python train.py --n_layer=12 --d_model=256 --n_experts=96 --experts_per_token=4 --d_expert=112 --d_shared_expert=0 --activation="xielu" --moe_layers=[1, 2, 3, 4, 5, 6, 7, 8, 9, 10, 11] --router_score="softmax" --normalize_top_k=true --routed_scale=2.5 --balance_loss=0.00335 --balance_bias=false --router_noise=0.1 --init_std_router=0.00625 --lr_router=0.000548 --vocab_size=8192 --norm="rmsnorm" --norm_eps=1e-05 --tie_embeddings="early" --optimizer="adamw" --lr=0.00126 --beta1=0.9 --beta2=0.99 --grad_clip=1.0 --batch_tokens=[16384, 32768, 49152] --seq_len=512 --train_tokens=315100000 --steps=9700 --dataset="wikipedia_en"
Below are experts of layer 4 (counted from 0) of a mixture-of-experts language model. Rows are named router (the router's row for the expert), up (a neuron's input weights, with its number) and show model dimensions 0-255. Each number is 500 + 40 x the weight over its row's rms, rounded and kept within 0 to 999. Numbers have three digits each.
Before each expert's rows: "gets" lists some tokens that make up at least twice as much of what it gets as of all text. This comes from a sample of Wikipedia text that the model never trained on. Tokens count by the router's weight.

# expert 13
gets: "ing", "ation", "ated", "ance", "ate", "ating"
router:578508446555502473454500451507518509477587527472484490483459542514468468563508473554555406439527508469499526451461497604552516515403483436530569536565521432575471509466489512490486515482431465511471533540473469476528489454437497526505495427539465565516487533461462426505533496511478519452511429411488502487519477476524434493500469542552507503526539444537392590544492532475414503452478475469508448505535516501503528505478534534492491485461465520478494578520530521531473472546503474559507479463439546449430521492460526498453499458497428513566568522523498547592433513505484518533481549482473495530454505554412547482460491492560472457444494472529476516434517526485484521465527560596555543505552532490505454549516507521506550560515532427501482518563473444530461507469438514
up0:430556505572508510525504527571539517438451436580519559497487487542530549447426525524445498509441513563466505505455539402532510550511553533552527456503550527468500526516517465559525486534484558449492537551516489456550514466466515507430527502529522509463507526482590474489429494513528477530545427551545505494503571472539586525505518515546552553483520465482558522516518516497477528484490508572501519461529503508548462460524515511540451441557561487480595542526475524480494547501534517511451565591545509494502528584498510450440506426543508517438553445508592509491432543454489562542499532445525472464508525555484513514548459460527524460491433466414575435525437522464505519506501484551458479508556477508510509530450472523552500440460476486527414504574461451564501501444502495

# expert 76
gets: "0", "1", "2", "4", "5", "8"
router:481533554505431480552513482491436492559514422507557436552540589492565416490518563501497528511475491402543439479463569536520549469458470494435495432462479495466518457482510436456433548471484381552499454410462514487541547489457523421512419533559459524511476467536460546521471524439534548516473501498521460487446538549551439528500504444486552587500456566526436560504488539503503528523547537555498543502432526492548520449550522444464456530491480461479471441479459453469524507492534472530448442521481536466465497489557514540530531553458542512521515482497495470513532488552393421541428430483525522518568538504467491482478503570490510506454487489482477505582502484540520454511504483519524482445417488441521500435524495494489479501535497498554533476493494521488538525493432508
up0:452526514545559569488488487511500549495502512449495528368482462546453481543492447542506508496512522516472559473425512485501481496542472454501438489513451527484502505483526544604551449449525492541515498541496513546539575430579442469474508498509516462495468556423529577435549480475429500500513498505526504574491459475547493502463487524445484431495513447454526498535485473487466453527471537536477450467450516447473451526485423515487478536438555524559406520514602547525503512545530483397519476466490558505525447478435504483472478513487484533474488483496514473456438488492487519420586464462466488518462467494559538494553495452465380422552459495451520518501488505524461590494464485577503464582471535458494499548521493469515482490476462486432409469549501524511528547446514503

# expert 87
gets: "m", "im", "um", "am", "em", "or"
router:546486530557502492439465459545515535484476526538512501546532497486529508515478451501478512488525482484442462491481538436569495593542464491523564503428584467495505437453494501493482510478459480539558451491477563489522520505518560536440460558445436535510535509473409594553454511534539541530590421489461548464517609475473492440454515539525450544433508522486544439458443524503464468497559535545493535462509565498506533555466446512486514520557414435530518530479593504501499457556512536496526492538539477483538472439481486518528499488486522523595520433513501560438490463453586500557517534542469500499487508509558502442589512478509447499479562470474475516495456460494455499517520515504488495448497558538400534535447531458515451471525538489554472460476555427448517524483570458
up0:434504532476417544413505454438527505492593561492503477519516391460447471462521554469445471505493517538452538534552455482451466540440566522428492535504562504597563538538503534496511504453460570466453575557543547589546558500507460449461511428548510438481517470461531462561475546547542456509461565493488564480576493490502505477493567511444484485471527470536524542490506499500546539490503550453520508515478480497501496482475497527475501612476542468523494494456481488533464532463496497486565527572473526412546510495458540414478475467481439511471505486505438500491536539546531490509551477442444490541487551514560481497447523560506476506429546477541468479536487538461526464493523473511453491430487493497571449487462490510519534505376494503491527546490538511550508453531429460

# expert 2
gets: " was", " is", " had", " were", " |", " has"
router:596551467436453516537533443446493550483574503520514486498459492529514467471495415416581519522500526522518544527506540437495561480545507536527479527500580467507525454516493513443429552487559449436506506490482474530479435549461543520478491462503488539514525505558532484539473547546577513424460520454426481486442463426497578512437483443493534517528477490601577453493539507576503477537448507533492478466491460523590477531485517561532539455540526474522541483526446505539476455454528460588493484521529511504517535469510519499495493527507528499512536484475517498452508488482499560563439594514498547488538542519535515418421523505530513506531510513485491478450528542561439438491490457541475456529413528433456409440493469428528449551494553480474550479486501514457503524405503476
up0:445479408474524447468480466440446507561439454537463526436545499481484504467549502563526487456446482484534467475525466578481499510383534446432563525562491513518449555530424553457533522477530460560462537526526460474502506494361491476459475586567564518423540480517456475487545509521491521527463512512477464431502556484484453487532454484479456525505495553493493454546503496482478518468553445503510496462506518528482477489466462558476500563470490474460423565561534468483485549546501546488483527486451545425481508535529548506505479474501453555443525443540512505474496527488539494550542545474486494520509547473520509454467502538455537540521521473476458521500607477470452519452439528487519529401440552451513482498474599518528489551558473567518441571570464528476538532549488506

# expert 52
gets: "é", "ul", "eg", "se", "-", "el"
router:504548498506475506548548493526473505516564509497505478519495485565455524508501473529472505519490486462505509457491560558451535460518535510531456496467480499491357456485472559511474551505441539447498584549485542490496509438434534568516458450438466486486517455525537558468532449473527499576517567481411509552529560546530507464469579563442542506514570434467449498496522458516508564446517510474532540514482582474477457557471452487459497444513546439535514471431502520555493490552492456500500506487480472545528552530550495495543519517510586443444544431553539523479549555428469452610453482483464541509498540468475490493534561545515470479483508425536433467472539540531492484505479575564526435468490446562451470491503416482455552554496540523495554478529468525530555520473443470
up0:487516485541512483480504477438468438502494483488433453522580463517466505537525510493462478508469516506568470520539487497496475434522495508487496437440518514489502503508489524561442504598458523471498553484463468496535475406535473513447469473469468459455530539498509554422491548485468456580561474440522530515552453551420506505482536526444577509539572508524505494468518493544473439526488542400463490521543477477490508518479487503518492520510572506511470544479575428486536545505479498469462514558513596490487451517454501439492470418534460487499536449475516568461494464507450497450461462589532499542461463488509557536457445504514485557541554477529491461448482578556452483515499576493563527539512452519554531473523472539475450483418466565471402498429396562559419545476540477

# expert 67
gets: " ", "at", " first", "\n", " M", " also"
router:453545509487521574588491506565580527424457430516561484502478496488532553517547526495519538472508495540464483560529473483575432494528545498585443490512515452456499506518493512538446517481521483421565392491455560516433471534544547510496522508440541555478573543513486541508496493527481557466472537477523541473412578470462535424522428477508458466517563473519485475455512464506549524446510441500490509532483463504519409447460452466487520514501504536459526439414577503538515508466537493519522450479503467532476459484471492507510467527518473451481484554550492440515509507534485506566540504498582449443480534475501527500474483542506554567483533455537475501463495475525463458465521529566474501540554548553393533459501487419523543582548530532536455528526470497522551440441574452
up0:495508475473495523499517475538590453530429494492453500441481436498455492483462430537474453530450472481465503514476534488446497454396488441517532428542450554552494481481487488462555480556550523583541479503532463484469533488528513435563512500510477418548512461477541578479492555483444483531519522449527509469552493480519515457558543464517458493491516482558439506519539490461516518561506499436452486447476473517437468563448485506440497515472480476501496482456469434507500479455499563525437492497547534471476405450483578474478556508451484516480501486517455456510429563468538414436550515499488486431446475454495439527549566486456520421480529458499592544456492537532482556473531490420446520471453497561484447453585527501561558518483452445456471514462494531593540532526492453

# expert 3
gets: "0", "1", "6", "5", "3", "4"
router:513493428485447507509578455579480492545463480530478477533490561502544433523452494470461552525527492548471417544554561481583468462467500510426460418448432438499539424548518470498468559477471437560534468435469524461502495508517520521480494529469487538550509478590537558536504537451515523502552534468520523453434596445477551549532486440541454534474501575488499459459443567508519458504529462437450542541523526488534535482528486480566515470552540445487450494469516506527443480404528481500555459461508526459484527482500531540536546549475518495490550546508527570487565473508509512550493459460489518508551554572423455497503493513505555538427502447522431467537544444547562452501557484527561549559484476489505538478478458456524450479477562507497468537588503521543499498487476497
up0:511527513471436499506507460515523537524528486449543469521557483553547503598531529504453569562427479461572480533563466486450521482481501521512475485511558546549481546530482485533444464517502457544577469469509512460489542462437472515506505503492471479485529478547472564474480420521530497432556453513505517532484538464496470496516466465505566556506548502459496607511443537520498501501534586507553574571515508484509496490515466526465516494557512546464527424439466445488611484479522560561539487569425468549508527509507530558519453589571532552533456430521480583498477485487499494511510518552548371503458477553576567463453514532562494495547517446520493489506535511505474499544514518414519532514502465511507499513528557504470497545389465471550555546416483510477491460481508474

# expert 59
gets: ":", " of", " |", " including", " –", "):"
router:546444526589511412563504520466544508460491465484559494537420482512461517446487493537483558467585519494451490457554559567478559551510552525510463449518449523454540469526521478494493567466486446471524511550498453523505484524470459421577503470475494556510473517481456523536479515537562509553433453480465532476474552481535540496447566550510545527524446457582476600504477489514511547519505499557467442558571544527470504526523495496520458533569435462439491519491538498507527446525519495478555493511473442535482489491541463521452481492488535571469473511539547591482548452440470476490409516454510499494512530526515557523564559533508521514500457487469531569431618535540476556465475446525541498472454532475402471526562498458490487526497531501587457511535488503543514533451448452
up0:407480518500525483509454480528492500529531506514447501551499459414522464570478447398548539453459509514476483584552478511507456388501553530533431523508517520531526478461580430501436461484484532483447517427551506541515487458489507545501469524496466460516487413511457476469522503470504449491494523567519555462541517561557517420421497509484460460540531513504459551500539459495511471498463473492444493477542493487486538531525444422536469540524505492461503485488478495531456530498502484611520551534460455456494497509449534494459492517516498465540492498493444508477450518516462455514462626473504449445496528488499465532407474466584513423455480510510472484507532558361538487559520442465491506520496537581505550464456489546419458437568520487517498521514452458490553466545456470

# expert 41
gets: "19", "20", "′", ".", "18", "°"
router:557481475469450522550566427444481487431522435515540487534464532510428494452446478454510528530439538538560452514545546449511432562540503476434506496520501444532490491557506508505462530443514466449478441557559504510508496535484471561564441550488474542546474477544556480421525519487547582521510522480470427472446478456585545448521453519469475509559497504545478470487550559536472544475517483522428547473479543496487538540532519535444520466499543469520456458554460433541496524512524442502517508420468501495467461442535485569441549519529558518519516544526544539557539524523487475518434462484549497458466489545498491522514539531439514520448548466406468465503586485563503530576509480513488478440477475441440555489483475520433530537501589446500601461495446501477463544490488538
up0:445582519495492477515573474463485434459532472520430492517510535499537466484471453436485475453516494445536454461414415545531501490532466456517499502415526557385506497432496485535490445518491496553529504479520467482482550478513484552468573509523486463562495436522545494401494473526445529445549447520519491461494576490483400497483517527453430476541519559479454432547522487484514479503529534455551544424514587463565510545536453514435500544453448509511424486515466503499625512533509521536501511507509545440509507535528524527495470551522493463536473520488551443559442419476461583474489531498497471459577465517479507554495464502526502429442527437518540561561433556523518518498491561459443561504483478508493470485466512516453486509470463479527532517485466491482561438522486458

# expert 86
gets: " and", " his", " he", " the", " He", " her"
router:452476517436477522490549519486483526508484497470474455449476457519455500453472498471498515511531523551466575535488476495481506427570570507495527468460448500522472505488495483595507506506492505471606571509502520516471489562510504559436463606510480563558485454481446470458454512504481512545529416459526459465455435489500416497539498580498532434502487540513476458474525554428455475537502534531466545530432564479428494503549493480483451477442482528554494511482541466477426533486476454510445403469512468475425498436498553418474510492514439446406438441445473519500598533474581442542563498502488482536556445437432473517511512464525531525524520482502472444477467440535507526504570544524488539498450405484483559491503472514542481517485520474484471507557513516517555453508522561
up0:487493534489481425447501545432557501466503571524469477535466484500528490486571513442476484599413510580514539483535568545547488482567482489487587576545498429550525466493484536540567511441513549556516536450437514460512514470433511520527515462452547541491482518452493538497497486496514477534465466516548517492513438480510422451508515511514436504534449438517504475497470524490544450527460561505542509521503504558538483490492538416415579537566518521434514476490505483504514515465506537504446482480490509441510591590539532504499472585454430553455475497516523506511506572424489508471522482497468543461471552426516513542515488462515421451495509558444521484461596552507486472510472503546479469445494577459574443476533516414478509564513486576478482467514526516442527473491568485

# expert 92
gets: "==", ".", "===", "See", " also", " |\n\n"
router:460518456554475490476488517436471532504548483462551472500467544527445529452474494552516511458527520510571512515422509491487462465459474508462482449493535506469534463523517440462522502469500512519446447509577459498491555510519492488554487479464510556621530480461544494546483432494506560489498410453496459526567522505551506452455437497477459501536448469541461467542459517489551449508555463499496464542506410545448497500447585490555567528512517474553482461555550488516494482537483520615537513491440475580501481600529477511480493497502507501532481548458461495587521522446441503434544429454520494477571507478463497526505529467465441498479534485499499500476512533557428444536465383539452414454504517458520483453454455500473460602528523566459523423452496536470468502456454473
up0:462475552523569534469470482449502469590483506567500522440512472499519516474500446514434460557527541420488510510534478475532540447453580509455515518428568527484498545419537426468466510553469501451492495508497504490544549407439533535419491426561545514453487438474464477496543485469564506428500495468582564507527503469506499536556501479517485491551535482483496504540509437437461416485515517502503510502496501559585536462482421519469481497595504511403427454453526488516466513497507571447453511485525503523483552556495560451467464474547508558458535482470479497560458526516557437483446481554453481507443478540541489521515517523471532468583488562518564507475489506501555545460529474525560424515489534551523573522470542474507506490425484464521507480456563470536566499537534452

# expert 48
gets: "a", "\n", ")\n", "ra", "o", " well"
router:536459456490436549480515496479495476498494499462604513448442476518493528506465495514491499503556470568468513452527455497531450461518542533552492446572521457526537457515452492486515523517530475523480490547434508457451477496471535475513517526554484514516515472392444508470539527495486547434501531524455434562431531456530481546460418541503499496532515498450502532548441532533524534500484556510570561472444469496503492515576451513501558470432496514511520545592562424515505468510541456413457508528473548528489386481557468541516507502459524499463597520449520496489499490513580487519520513483591552479542548584467516473489551484552514503504464488442534468440512441586591474492461461541597428553476471480464530541492503491470552494580531499508423451533435496508494473454491484
up0:547553536488468583450541479460523492492558491452514462520506448490450479464508473459449421518559482478480565539492538493474497447525459534515510506477511563513517500449452519546502488465471588483531503559501536559566491409579504467537532494449536481511527492470400473535411536491544474506486500435525551529533457503520461497422503519431473503478520539509443427515477460436476467480524588486497402428484486522538517428536469410444507518518538496485394493472487487511542519498553532436484547480397520419531510441458493463552491485541419455531480472514443465489539476526467508536499473490499582494526464470515514467443455537500432474458439434535509465513475494489528484419573500490477482481550477548573592527500523511526520575461476492529512512499526507543533461532463503

# expert 4
gets: " M", " P", " C", " G", " S", " T"
router:463492530520493542549558454503462504482465441437487431546577509533560484501519531538473519516531495469483496537476551444505505455494464564470544478420549520509500468496439485515498464488476499558514517525518515547501465464555512443516489544465451461525503557556486591535486429513549483471435452440455483527516550443567571496584440492513514541497480511508491496482489424461483473479470479491391509577545462455481519463521509524505511484497544527579442456556482466531544540540547486432490541511401512516574517472497462428493479464565531516520484536576476502462531512562555582496458487548559491498511548526588456492495462445454546567494548506559495528490474479476437503522473487541577529521462475470492572504496503464586519568474542498573520491462433509449504443490556588
up0:479397509528536504483425473451450469524533496536549547460512520435544483487490517560511551555487553521532475552501520500533534470485445479455539492481480475530463494607399481428526513537579483496509537514527452474502567510498515502500552471488600564517476471552485472452485536479445436494497521502548556564525461511474507548541502546522476498535485539478503552505493502515428597514487474572462445485476463485503544484439462520479500444510537536456411600505490485494522541540533502524566498446488507448445509482489442560511555535450493538464480433489520478527512529486483464534510560442535523535523472503456491514443580539566497460567453498493591489486487534472528457525490503508482513566511439459511407474500579537540520442437462562508459552541432548521398496490483543

# expert 51
gets: ".", ".\n\n", ",", " that", "==\n", " but"
router:435483501497478492558470524483449505525516532438524589475476541516458520492534488549449550486472441515513454494557481448518522542450497496516455518457466463461530456536554466618521489550560449523481446471523522435526443433526504426500551528505539540474482552526485561524503485578531402473491440565435491449480523527421542471437580536470500486491488447526492522527558492554505494468487436479509571562514513495533500491532513492520456534554522562387465522523420440511531480487451543495545493509496466529583497495489469367484531500428552499549504527571420538476462504471528467495526490474518496545522498529521411499551525455505496504457514515532481563446512553487485491519447520513428558479470493450568491473437441506503496513467513425510501498460427424472499501466520490
up0:493588432457495518481458540509499529544564478491445534498528459532514489399499532607534480481503504491528525527483463524446547531492481470531505528538522555530474481480438515483546451470499508479542577465535487554554465506479477465472495427423466476456520540522425564539466501479479505528430481506554476448496458423457558545492552567480527480430534497547486480515502560438574513549552558447554460518444504515611500459436477488455457527525557463532514566510479521443519474455524489570489466483525467387531548507479462517488406514561457601519523504507505518498543459494491459499490469477553451500459504510542561487517537537426482567531481480493549588511550520517448533435537482427507526534477529434484435501539478481480514541480443478492473536552498472496510571497539508

# expert 49
gets: " |\n", "\n", ")\n", ".\n\n", ".\n", "\n\n"
router:459434510492476514544563413517399512452481501462509438473466465519530456516472479459559553473541543522498506562468495466548387398468494547463475460501481452437564452547524500528505519502477475516487483454484502430451436506556471470523534540485526514530544521513540561580461475496498504510499488515479514472487469499494479441522433477449486444513489439468478475470537478519518527472392444449499538511483549567463438460547545489564511505477497573498535490535473549517496501504545463450531449514510510454575439504553490566500492508465554442528576550542489485455467494501459506531452451494551486501447495477493461452481578459546459481524568548507517462456609507576439432536484539429499456493489512481506443489486505460501412482514520436484538502450408459464475565474498457
up0:531507468508441489476516515484495563529439481541501530535498450503543443519488578448411474554467486475463491537488523418521462434514566471427504507446493484495534440509485571484496527452483478498487414536501455535428473511503441463520533550481522527514479537486507516552477513538437524388496501492520531494508453527417479569540427588561550500584492515464510557546436544488523504415505530548455556532476501517582425499503460586429541495577493474587411551452504486534559535480397487440485503543467550478531538425538453546505462484469497479470522477549554548501526494513489474457487547541502537505497471476527475497545511540550534517500483551440501542524502577529464561491567503508510457500598447517516512503527530519561511530519513506523512486499517433497461465484472532

# expert 58
gets: " b", " h", " H", "og", " B", " g"
router:512544473544488541514506558482475537500518480524552504481516493451423523445538486548565539530484494510483504479467490507568458480520517555478432501486420516489510456531485498566490510525534532510488466558460466486456408532523430460512495544532478524526431504499500463531513499506546498564494592512472503567503455508511563552450491492480517515461455547464558538443467468523552540417468485502475522580480441550507507504469524410531496469498510472544459514450465432428495533514491501423533569521547459528556484465429489574515485517512565577474504531549497511533523491546403446475545523481542506485429559465520516542494476531482475499447490516492506398459451564618561447463419497504479525445465533524430516515468464460506404437570521556512449530488542493552542521434493531
up0:523494431554511474514495404451527493451432457466466464517588532560519538499466539528505451481451454503551423445492440523490480539498529526531511476500429538527485513437448517495510502494460538524472510514514523543525508434489513547499461524509439555497514534494461514505395509517494500588518460457466514449541449448518463516506484518500443538516493495564503505475563438474520472498482509490535416541489411531507548449529527458525524567498474446492521498424528526445629453465452557546445455507481530426487531437468505459506503502531487480501515475420512508498507553471577514456526411481555580571558567479482522472428520520498526547457511543500589598487439527534468471472477603520481508477571540510496564536506496496569493466486482529482490515483438492461519535534549510

# expert 30
gets: " B", " H", " S", " T", " K", " D"
router:473498492551472431504498476511496521531516492556500482487609550471440522503516443518457543418466487596442505511498537424509545478526452560530541544490529518527554521502451492524448459520537491531481533512431487545474488464572492485565501518545498436508477437545502556540554517514496501531409496487474500436507463551533545451545421527567503393479483467554555513448473429515536519453474451552493461469511484473515482465508476496499509480440522451585486471486442538476557461466522440517537438483534502488496553599489545517510550458536468536468488472531520517405498452545490385463479419490529529510462507462544431488526494480503528520474473457459532457597444514498543448539552489496513470539551458578536518518519517513511579559462481521486465467530524510476468525492499601
up0:456458512403524530503449484556457520440522538545485496420508533492512475513484540555496532419457444496513457512478569547452542509544461517491513515476393577488490569381481536606545503533506501458489509507537513520559519515421433534448514440487457523498474537544465495505506547544528550443424533466469491495517535456528495560487459498450538540573467483511472520487558492502478520511469496514485469519496517614430536500513502523431530546473545440517490454526430474477528537491474471495463507598459513440528515567498516579472558526454551519553518427547489500482519476461453472499582470508567518550482571472496472461491528488499518550485569497487492446514501497484505580494507550438526498550521432538479548543504492474543463539538476500455460559555414482485467454516516549

# expert 82
gets: "ist", "or", "ent", "id", "ant", "on"
router:541457444528536461536437459620529467474537529521469525512469432450461541502520444466505451517547562521465529507473503446526475515508524455520492473507497453534455516421560514516554522488425401520451562475490571479475479546475546465478557477564473485495467476519549467530522442405519549538536450517537545450483445498513515467533466522536531468473517469485456557524410446502533522483524493543535495491531512427428519550507479439448566519467488517461537476594547562522411508521515500496492524480453558496516526541535421523492525470498544479475533488473508511503384442532590508551497462448483485468458457489517475476484475465552442562515548578559443584525472518518471477467479436450524523510519470496496442489486501561533468422470513500448550494476471512463544557506451534
up0:473481483499493539514468474501589461443453506518483462510496473440493466465456507526498512530485482489486462507467578537438496541451509503593459491486542472587496530455468478535499456580483481515480515440473447452446514515493503441434509511512492539460499519488425513556521520468511405428520470508594601532437515474440468492456565516508465505459564452487549524504471536497473491409487529540506543446503523503539516538509475529490524503483511547430444554470517470484492504482510532406451448496474492450475499621538497493561522530483478563490464532526583529549486520493529592508550463531544488462533498534486591481491512413439449478481547583476481538485466561525566505562541512554407522460503469489473514567529532502555489507495494456480392538514474548529544502432501500

# expert 84
gets: ",", " was", "),", "born", "ed", " is"
router:507512518441445418524551541485544490478507467445519456478438547413513517555539444501545549584491472493485524548486550544474518572514435452574551544480537431562561526569556511552545494530516466476554460529478474503495475535490596504521495502438485514480465453484540530486486507557537509479434536540515472549466562478409462531473480525486499485547474449555530470469473505444462481509453471534494467504591455546531471483473550546514575427517521489475532498500494498469427479449488552549509504490532523487482435537473540441548491523482462522510534460503506566527486500446541494523450457477413550451513454519413529545523525491460500509461523473499445500453444550512458485425520470438478546490460429441537459428561554484510459550542507458493437463486521581546433537488558477
up0:536467499544513510464543487475523477464417479526486514531510487429500508558622455497469494412451511502553427498474483473521444545450535451523570499499488515442433528509530510575520473473503502500535549448437529464505520497464485544493501545506543419515503478431538465510510499406519440463492425509481474476513506435510508570512494513516496536546526515511511440478480473443539550525567454510544473518508457457455521533496434425456543548469462423569572505461580547463515451499557518492507508600507451598453494447525493515540505472499503447466502500489485518504437464480542490493522455583522459530487523492485522486542507507500530451546495427546496519496489475465466482546491491490507537442502522460448484512513568422536536547450375512590450581524439419482441487494497521

# expert 34
gets: ",", "19", "20", "18", "17", "16"
router:481525413491473487543510486483493488507481557478457488556399521512516457520503498469517544525493462493491412527531534474427470524487517427528572501445529514475538455521496535530506461438528495440496464491527511529501498534545520510509458553443558562514429537494530443494497517463498509515527548508444366483481584480453516479531404464399439578544548562509506489441510488489493478540470531568451524510477429501519439512512494521532536479506517431488538458481492425508508484466530485604518520501520502491493455550510501510552525424482502489517494473519485539558494437513520499611448490518540482469471518521471529524511490519474500558594487456437530585463542476529468451533469502541525506508464454460468582455435533491522606486472503464575404417534493508477442527507539487
up0:536506504547540522533482446509423490510502474483504533491514523550500541481490496482480441535509512469493584479477553514571543463547448543475450533489474508461518478482481425479531530507529499487468425547506487465508591495477489558491515510550439440495526486481520503532468497409494455449521517411597546544507474486554479575470480490518567473426535465470510502550476513474481488539586449538469528489574457468515581464527536458469554498564501454490488470473452515537554461488477571488531518512465435512428519529483467585483519565544477432457521448512463410543490507469481465478478541532485462519533509456422501443456471468466479473461455405460453489479439468498482462467522451481482472483486496596480505531558565439455535484553500490512530544515613445427599483546495466

# expert 1
gets: ")", "\"", "e", "ie", "}", "),"
router:436524447448454503513569518496445537417553528448553566516453514486427468502469500462546502482443458494497467501492537525511524515480560526471505435508492525555547460482553535514515564474497434410567436490500443447439492499499561498573478521524458572534433499531570510441517484471477566436450538484497516499423518528510521521460436478546545482484485522536461498412492560531471466501490495514489519535460515444497441454512557567509520476483545551500493504469596415520479455488530491556559470514504404519465482475515466462547573532496529467495540535502557499548546484417475495512467516444508500489454519557450475563484503544476556529473498419554470547445544522524496456516491468566525453481461431508491488489433584461497481570485540485562557505495509473519563534474549432
up0:536505437480454503450523526480518486464488505514440514552519471465490481547496520483458500458426460535520534530543435551522560477482478539549460553454440542543478466451510554549568526533471478489447486570517460532525445414523430575499495469407464516470492516491523547448498489463502473446464458549584550558522526494424478440472507492522575580451496478483519517441544549437493451521480521483477547462505441544554572462463479455482483514512564538439472551507498489533492504485520541489515497494549504461472457538484455507511509522515417532516479445534568564483480557473490492484499524435530402563481587515567445485465412495502480528504447555496563524477514583565493489473499472487461484497499459481542480544519538451559562495428496541521500479528467429422587487524558534

# expert 72
gets: "o", "a", "i", "en", "ia", "er"
router:467462421524467508451473526498440526559536515508513476507564487462487504478517530527485479455503456414476444504523457540493580458507439498504550500476465527566511464503461539488483569431555546519466533579504480555571569493448479518499494481475454500505489487535556548444483538461447501455490540491536467593493536507496461541496479464512525491500538589510408468471545526472540518507508545456548536500444531521485571502444516481443477501472519448451445571422564405357521505496507516500476465533512493548471475485554455487534508480522461499510505525471519466498569502450455473409550484545529481521472502449474507596489546570433472554475533448526458512499551411548491481481497552519513473480456457564479465488497559438520478604511531490495461512463433577534505513451476487
up0:542515471512521494471524536536510546432538560548506485499465370498531471564498435435447481545477476544571496567429551511397495499519519463544509503517506525519504556484456492462474475526564483494448569512483520492490509504514441462475497463545467528558531530469497526542465535529487467479551549519450516484523516499474419541488470499540411503447460405519527521482444509504519458492430497505468519471496521492522526526528475476518510477461451508530565523451492473531508508555479504559489532533468548500621532478492536455503484463461507442568456474514518476495425587594511438552535507452426503552504384502514486430517538462532529453483494508483548435602533588444478542467501542489453454518501451473535470508537475505545464455475484555409448551517508496564518490508542535

# expert 73
gets: "r", "ar", "ir", "v", "i", "u"
router:425424537489578522488487433553468535507543517575536481565460530511433523538438532508493529470421442503499442467460473541481566527564587523501464558467489510524511534514452473470511480511435493512461480521529546472496570575475538533537477485436560485476508503536530543502459481455543529473531509542530527471543504445541561520476544502450532441508557580418554489516542494512518539459560514542526494534602458527470581475529519467553502479526502468506513597509474482489571502455501473491534490571522476555466578512559452540579538587590387478490515501471456550509535520440464525524559493515546439496544580494507510477491484541516439484496481445532468500466557492548459518531570545550444506512523486559489517528458476470483463493496498485538469483537461551535506530455514493
up0:435463433477530514559470549532500498488449547523452569519577515479537494488474420519492496494431436444428487509563461502515560540542458495499440493457507503548496480510517536574485532442623463475585549522514472441490513507463581538453449511518518463488556460530523534468523548449475458512448577461483434506510507511537492502557554486539446525493588506484463466481541389538579499505565504478478480431543545602483566463464493506463475501495463548436514490485446451474478472484463538531519537523578530480479466556498532458525505471518528484610453545425529506565528499442481448452506525466494529518502524549468580547528446496486557574477544458523550527460486529496480566480525520499502462482514493513506526493493552469471518475455500475580554513506479456549450475500520495

# expert 33
gets: "z", "ar", "an", "en", "av", "u"
router:509495475472531483466529471531515526476467514492463497513499523523483444565515524505484513481583521591512548506545499523447477568559513517515489528491552560545506537544507542559499463510466575473455522584490465483549469509521512488493490465469479506485433449562538475521465501574478507496498491494571553559419433545523442518449514414460523511496472478505591537512465468578464477438517540531426604499509485536482564490462517452469432465430504483492590528482515553473493445501474487480487471567569497533491520429505545537560473602494472456495517458511544482520533448496502497454593476531544480483462599526507514507501526487544558499496523413568515517509491480454514457484546477445456497495530480516425577585460497492502476471482521555504499540555429483528488546480627445
up0:502507505561538495501521509513486509529536542532490540470486571507467553493536553448484475509471395525578560525498509509483423536508491512495437522466441453505463488498451454480496510448492468510547453526521531530471461527518434499525491472470533535471497527514485484431435532589569556452650475531543531437473465512482541550481557505478571560569501492536475409538496416506492473566429563485498500477518509487588516472505519507484500482507569513500506471458486491507502488499536541494546500537402503551457473498519528555515455459513545580553518414571449520511548506552514514545533480556535551469471435537528515520446403532516468578470562507465549497509467484509526471477468573547452497515530556506528509514534499548583516476509459570430461499478562495469523472514475418

# expert 9
gets: ",", " and", ")", "),", ";", " –"
router:457496479467460491585504548463603493481523509460457559501404526535467554488494516482511588543553541493519406462453557498510500526545488462615556454450506516471523493501497497531522410526458442498550471492513527530502499495571501504522460583577460562473451458500550449493550519515523467478520586540521500513468532467446484430494510502438574485489465536521475491425499469493429403478483522492572479538567466540499453508535539515538432503484486534480476468565489420471479490475474570524500490545553454480454424504489462518461565503529470482458482532503458508536520497501518456564496538499531462503506433518443562498547579528474479557521495500509509527500456525500481477514536483523510466432469406445473443510446452561427497490417515496493450498497499488567504431485510439
up0:539439508525485481488433536498477473422497515511488443481507465484500434502501465487511435547524506492508448565475467566480410468533495468501566533581539557543525523548463556518484490550501531504468467488524498453480513492465468490459557504524574498535467432403467467473475512555585508491483478437492531427541487513508548529572499505498501483457524459454628465489423530477499511512487532479414481498464453503502506452423463438521569519534476479531517506502458519477553502521494482538495550535420491560514517435509485457554426493505464423470452503510524448531409483544542503480539453469547523489427491541525509447448478480518542444500535571492533489587519505487436542496567463510460545522620503454471485559510510501520540480478458458505554525572450447492409435525507517